{
  "experts_per_token": 2,
  "d_expert": 96,
  "vocab_size": 15626,
  "lr": 0.0018,
  "beta1": 0.9,
  "steps": 4243
}
Below are experts of layer 6 (counted from 0) of a mixture-of-experts language model. Rows are named router (the router's row for the expert) and show model dimensions 0-255. Each number is 128 + 32 x the weight over its row's rms, rounded and kept within 0 to 255. Numbers have three digits each.
After each expert's rows: "mostly gets" lists some tokens that are sent to it at least half of the time. This comes from a sample of Wikipedia text that the model never trained on.

# expert 31
router:122170189070113122136114140139100154101134180148136174151148120187118157088103126137110101072061147157136110134130149161162091138106192128135107200063123141124161113138141106139159140095104098155130111093073081119144106154107150160135060154157136132125135131086087142151123158174055088119132099179137110113127141081128157099108156172154095079139157164108118154157132103171104129125120113145149097119141061110131170172111111161149121148121089116147185184129100175109077112107128084171117077111119109114136154191167147154211102156081122164139117134148166044088084083140131104092154159128097059079107166158159148158014162117123092125117158119152168166113108147085097116071130116059106148134139114168120127102121117089112128053148182141112106057192149156109118094157122109
mostly gets: " Nintendo", " Dream", " Girl", " You", " Love", " Live"

# expert 17
router:126118184087175143056115134106102194075125170139121149126103145147150124156104107081140162078097089168106080153168122138143103119122144103140126163098144161127113133131125137183140150043098106161168097147117091085144134172054149153163119098162093189094159144104087137138097169119108111145137128127124114094174140093177134124069160098111077089156122138164085132122140089138081094111186132149101095126135100108124140155133118140128114145156125113144197214134083189130154155090115117167109055112090148116100130168177090104164107166127085147119108105133099088093100095174149134083133171089109077080117127145150121172063117137130122111142175079096135104131109193099122059133076148117132155155092101162093130119067173090067111059129180176118147096185162166154096085118177081
mostly gets: " born", " died", " July", " April", " sentenced", " arrested"

# expert 23
router:109149156082178117055094118090142199095131141145170106128103115097091180113133107090106145163142079160142119179159151178110096102104107165151085143094124148091106082129158143191145144062114116127130078096130100124146093099122127141161125143188094178131149147153106149135148163143084093147107098158164100141121161161111133143125130117091106153140156177140078114130126092111112113120149113109138127145141112155132121180137108143186114137153146084163146237107091172115120149135163096196090110100134102088092153161135077168170072161148065159091117195161122125096055125178150126083103128133121121142105108145149163161088080180160112081147152073144174159150103142079115084122068103099118144168076112193091121142096148086131130021174155134114180110162112170150098108156148071
mostly gets: "==", "===", "Personal", ";\n\n", "====", "Scientific"

# expert 33
router:094167189041125107083151176050106171097096151154129171180120121177133103133169098103106117108097056140083065156141119129173126121132131136146112164107122142136094132173142173124101138113132112147150102100117050123170111115087127125160129135143115117144133205092100147132091165155086124164112100197130113112160148108069187091106181151070102079150162134153100170122153061140083143140135123167151110141153072119135114121112145067165115182130114095170095174127154134114140108129136116169145115103111102105127110128146135130173088159105061175141120159110100060142042109134171080115110166135110096068181115114124137144095097137156096106148150072123141175136136179111091107088106130127174123093149137152108122124071148084089108021195149162061144104127146147160124117135159149
mostly gets: " points", " yards", " length", " votes", " minutes", " victory"

# expert 21
router:131147153016172125058140150155072110090074150155164127161130124161106184128138108143108131090094094187104100179114120150184108047152204159165155162083128152142148112114143150143130107104117104103160125138115085105128118131094161181150126163156143097118130201099081125119112172151094094118096154146131108090109187146128135121118151133117050110157154173099103125166130137147122124120108108149107163080112096130142121147141111150183104184116116130136151219069119178092108103095168105168139109141162133062127146153170128105119072127095093123114109108147117126104070074139149115092124094084091076079089113094134117130064148100134113071155157098118104099144105175050128146150073097116120159101059160169095139141106143059064106086136182156084141118167143144086132110128129104
mostly gets: " St", " st", " g", "St", " Mount", " Saint"

# expert 13
router:134180177105158118068094111123119190094070176168168221160099088173093145141088134104137123126124066142142113191117092150105110144103182133143111167122157145113108086124108170126158100084120097170138107149104111107184098121100164198146133143156140198080174185121060150099114110159117113123113160152157089076136147132126131078146136140087067091142189170142098123140127099144087106137128121179122107109128055121163142159119093117142117077175071114163130127103117181124113156086151158174137143097126107080058168167139080151138106114122072130143102123122078114099083118171172113082152187123094098101105101108055174144107088166097095126143123064094142155126131164136080112079125102127120172102119125119065138142106157069125101097177170160073139119133112125134165090147165110
mostly gets: " during", " inter", " During", "-b", " non", " b"

# expert 3
router:155120168098133134075126133103129153074109156226167169161088110130104110170133116075098147092130088134148031158086151124130118100114199169166128206080131176076097090145090145161140127096167094149126115142077106111177087108146153185206086130137124187100161181105074154135140141146121073116159133135160123086118118119131165137103184155097076123120161132099131155141131117137077124113157086140136138094115107096143179118122098084143123124095137093115172228123111171113147100113134108159139087122128127097107109159156098161128124130114118135090114128154120114113067083169170097084146163131144109087146098174149174200067115169154111097155158089108108136122137203107113112111089175146137170122141149186095135140101100062106120103187163119107128065177158170162116110156150104
mostly gets: "-p", " tr", "\".", " rep", ".\n", " Pra"

# expert 2
router:114153175086186143070108100112074195045108147166133115144136090175133155102133161116115128105128084173095144163116113179153071105097181150187073177058147137073128077138103133174131103107138148160125086112104096108158099152129177189170094150185124086114185169113105128163101151154089109152124124159151047080173146138114166117084181179114047139129168183144125141105124081167102127132192126142162104103129109126169147123130112177148089086124133163143142170117132174124098134142134101123128085141102100109078142138151109144166081155100118184131080184165148105102069133175187104091145175105102087112121153119137121116119120125141106106164117105153119133095081178117097128136091161101126132077120125153108093104143128099079079120116174149083183086143131146145106092134103052
mostly gets: " their", " his", " her", " its", " His", " The"

# expert 25
router:136171199074131134048102115154093139103112144173142162164128081136112136124085136121062120080106089143149080173153117176134145092124100139154101181038141157117135117166134146155185119071132123166095100108097117090126102118124142193166170138144140158106133111095103109096113131168091115144130094208096111080148201117088149093125139140119101118181144151169103140144133094145065064125136096164088081119129111195152114190140093125152099119135090123178140170104126174106095150094145100169111081135072093079105099141146108147161085143154096196141127134112126150122080097141167135122113162130183063116090114144112108138097125147137130130182139130118120104135086140091044090166108089104200188108113108181117103126111111121091136117102166179098203063145133179121126130153165114
mostly gets: " and", " but", " or", " than", " until", " &"

# expert 19
router:078166149056149121121150113119112176081133152150166184191128104158104152134144116141094169125084145162068048142138119142156067105118191165158129161085110106094155143162144120142158112081100132150157105114080075120136121145134166151165079182140110140098153137093124156105073172169083120167092148161116112147158157107141149086117128110121089104146160156138107113118120089136117104117154147160124152090182115100202154181111081112155091108163118142163110188100115140087085096089110075197150059152121100158120129152107116170182130176137114159074124146156129081123099130163150071071124130118139083097075174117101102192077123116130127081164181116119120182167148140076043132127123096123158117126072159132096142137104131061115140092151150152123116096170199150114089098131125058
mostly gets: " Abd", " Ash", " Jay", " McG", " Ron", " Allen"

# expert 20
router:140163148064192127047117160130063182097157133164136183156164118159091170132108099078126141113081088142101118130161136089186127117143193133155106193070149123103140121098112110169130120064153146144131099099095120121118093149077157162209085112141113197096160208128054174107112151185091165170100129226141098104127140132136133102086139121104116106124148195148118128111119084141105092165146097165130136105138108154157151185133109079168120097176110115160137209120162155102138159133069092181149100106142111089098156117196126133126118132123084138101138145121120119111058095167151110133142134116117116103080089163114167158097085141152084079132145111111114122174151170094128105156101121123115120110074136165084138137080136095083117119197163178120136096142107127138138141160132074
mostly gets: ".\"\n\n", ".\n\n", "\".\n\n", ").\n\n", " After", "After"

# expert 5
router:093126128045130146093130140099092128087096173146115131158143063180129138124110102032102130131089038169114043144152140121193126086108181171130096186099139136065109134159153189171157071097151114146146109117103137111153093200108121165150137182141089141142153183139067117102098142152101105130164138208143105084130167089135167134118128144100135104145161174163097175153119088132111146147161108170135130095143141086180157170149149118143078118156137099156119197084122202110128123108163093202125150094078116122091087150157147105203099157132115161130134140115099129104099076136142110084134129085173109158110133164134124133081173117123104143130182077172138132126118138107093099134139096122148183150107082123150113147136125035104098066163139121100134114161145159141113113135130092
mostly gets: " High", " Elevation", " Ne", " •", "})\n", " Elementary"

# expert 28
router:171164167051177140053171142094071164124106164158130141175161089169084144113105147078094144113117034175097119159162087164170078091112191178162100159078143164062118084174128147141148133077122137138128127138109130114132106113124120130155075124181117147137151168117132122119097122179079095175142145129140109092138171138132154114082160131104056110128142163153117121127165065121076115119148096132181122080149124117132182154140109121158081107097108154147147135091089148061141117090110090147111097083108115078097124136167125134147081164103141161149101136112109082102107108176154083137131156095132113081132134141157114139111083148135113091170155107113094162155110171128084096144119099100160135124097110159120091115110121000097126111192156124102153106107155190177082132093149064
mostly gets: " an", " the", "The", " a", " This", " The"

# expert 15
router:135138164074152141136130166131118138098103151114126156153151083187079195148136151119128218064124125096146087093121111131208101130132183181110105167115126135099070093162182136208181094092139109205187118080081093116164105147099130189162131104180134150082142189124075136134112154143160070159109127126120079119133175113161170083145135098113080098135156190079093133152121155130099101132138078122145104084137108108189137117146112145165091147160129131137162192115140123095138133084119099173093082091162123145106112146101104169122080157109097110123107139151129092109103105150137092145116151110125093124103133074142115149078142136175099073148188094115133165106135159060073123123115105106167189118071115136070127131135149084092128081117184165095138065144127190126100111118127098
mostly gets: "idae", " Genus", "ensis", " genus", "Species", " Synonyms"

# expert 44
router:116138157097165108099117113096150209087135137160147169149147115125105102092129165098118137089123096120128108136133143123155119077165189141113081134115139136106115072133131177131140127128139104137134106149110090058090070124104186150159132196181134141087127213103122139132102129191075110152144110148154107126174160144101132115122128124081122079094118139109068138157116040151122102172149087190146127104113147133179137154115082150166057153125096120137121240074095182134131126090151116168144113119163154087125105133112110106175104088097078141131108156148083118161099109166161090101106176137109099168124125160132120134055134133141098127181119117130133165140140185110049104146132110117173143111083111174125073094062088039092147048176114115114156077161150142163104144121116080
mostly gets: "/a", " GK", " GF", " FW", "%", " ✔"

# expert 7
router:154142158113161121044125115081132201081139136115117126142130119173122195102154119093156153104147104144097070157121116155172119141124188178176125180093155134114102120130154117134148087078096129146117106126129074114162083117091141132170082199120088125088180149112131094093123142160095135144147104185122074071137125162163177136088118135095100074149182162111095150130154107139129142121113140168158119130138130153167098158090123126118082114123105154096137177124155175147144128112120090125089126112107133130093124123109104154136065116146129096115151155133150060126055065155154116095156168101102094100125098146089156108049145152137139113149157090153138118132109107081096139156117126082184134105072097130096088112068089033092127055173199140033132080177166139156146104168180076
mostly gets: "°W", "°E", "″W", " Phylum", " Animalia", "Population"

# expert 26
router:144166171063130129092129125146096212109071131122108106167146147133148145172115156104129114118073077131124017122108167166128091084131153133167141141094117104135103121143138170137158111090122121149143078124064056161178144156084122156136107125160122115155161194086096149147075145147080096186159130151128078087158164107124184126087136101078087089099158185130128165154086074161093124099117123147170089133152119116121115103134136109157097154124090091113122162145130171112129140094122090145113094098103136138045134149184101132137086158146102112153130145089127074123051105193131085070130139137117076147136108144123192169072122141137071116115163093097161119153116142117064116134120098115147154156136105159117101105131157081101091041135173189081116088137155159140074112173120078
mostly gets: " services", " construction", " research", " ar", " operations", "ization"

# expert 8
router:133170196094175158067087123153078179057153155173132165145126075161096167119115120141102124128114111177139065146151121098194098088121165121104130129119142180084090079115122134155140108109133123163121110140079091128163111164116166154181079164143149121143107170146058137145085148123109121127112133118118080091181138138140148095099130159138095113174143151155130165112106108138109102096133155140213089141155110148140197158104117120126073127126121109126153255108123147090131129097101134138124125114064093091082100093164113187160122135115087132114145169157115079117099062145138091115179198082122127127089123146122125119088101114125107126126115119107135124144171183118081097147083114140183156135097106171081146116130140017124109042176194165099125093116137140148085110098160117
mostly gets: "Gls", "DST", "Lib"

# expert 32
router:118140153102150130091133129070114211101089152132105139133118134155091148095069125100101147100171074125120016103160129146194084111145126149143137164075129157083118108165121163167152098096140100124102160122094076101141090136106133189111069142152122175090132180122101117100123121154096110175144099156124106078127180100154194110105160138125073074134147185099127122138153102144088063094145132150182147105190141092159129130139112108109108104179132092139123187109133174120181145110138094152097046105075149087066122155136136126164087158102094108166094127135107059142120109155169094092091169129111089101104112125184160175065089125116100108185174127079122136074118163084135127147104084069139166123098081166090134116126110108075162106162155110102165096160161152114147115099122095
mostly gets: " located", " Succeeded", " able", " known", " comes", " often"

# expert 16
router:115170188046155118120137157114119152078144179132145163130109085173115140137108119084107128085133093137125108172136115114189105083147201174144102115094126138074121068115146169160140143080153179204118107132113109144130093157114150139109132142175137179122108187127128132095082156163071094096137158166142071145107140113143141110114106153079058109143197156085105133147083101119118128188145123181117129101140122109138176164080125100153098128128138084127129158108070164122132141126137092176119091143136096123091138142149102158166119158149100115131097127114133069091029060181136109078121123093107055090107147151118124172066085117152168084127162062108156131155110127076049115155142129096156181121098114153118133136110159109134130075190157136115139085163177147118079147160083064
mostly gets: "ów", "ye", "uy", "-y", "gg", "oka"

# expert 29
router:123127162146128128090117114128104156138102122131122138124148077181126145124129118080117105153155091180120026168137094111121122112087195149149122182095174158047138111142139157169168152061109138177141172141136076128174147118112149166169143154164098183131166157110137118101067106161095097161136101173179099115122139118141126145108135135065107116118172174137141149158095059118083070111135150117127093115127092144105167105093121139152135134138098112103145238121113132095112117108157099185086091095090119076104113181162125149104085167111079146104134152130129121121105077176168104135150131099103098081085110144089141115107091141085137101117134081097136125118115159066069077126131114144141142076092096119119090102055099034085113050135102183120131065162135162108123110190165125
mostly gets: " GF", " Votes", " Apps", " Pld", "-E", "ô"

# expert 39
router:151175190060109110067136155153066189093093172139144158208131104165092113141129133109131179080112059153087077136169114136114126065136135134182129131058118127101128114180110144135133125126137136111127118129103112105164126105081166149183073152170077163105152166112073097167087134132098113179162094145170115098156130155117162104135153119076035081104147171135103125140090067119051117116109131155164084111149084113169126150151078131151112131177114085100161160128143114079146129095099067146142100068121120120099169113139113114176106165145106150170124159092155067147079099145140103089137178111068111128130139136093158146078117144117128131130148117151185134151148189119098114144120097146132153077128125170109104107100154114102131074162182128098154141151173172082099087127170055
mostly gets: " because", " took", " what", " make", " how", " gave"

# expert 43
router:103163178088191115039141118069103177121140146145135139142119109136134172138110129068087104151124090152156050192109132132147078121098177140137096145067148180089147088155111123153120089095091069142152154139077071115199112142094149129146087127160118162153104171081119144107124137120083109165124084127143069106142134137087177122150185121131123105199141154115127098152121055146110095151135142127179107102146088147162119161167089112166100124135118113169172158150093131141109120108138063124149123152098118062110128129154112107127104117139115108163146186127083100157076124166167098071111197124121116105103123148079171144044138146153107141161146113128114159119137151084104126148162153102163113120106063148116130132069110045130133049158173171117157035156131109105078113123163103
mostly gets: " politician", " List", " Council", " Liberal", " Congress", " Senate"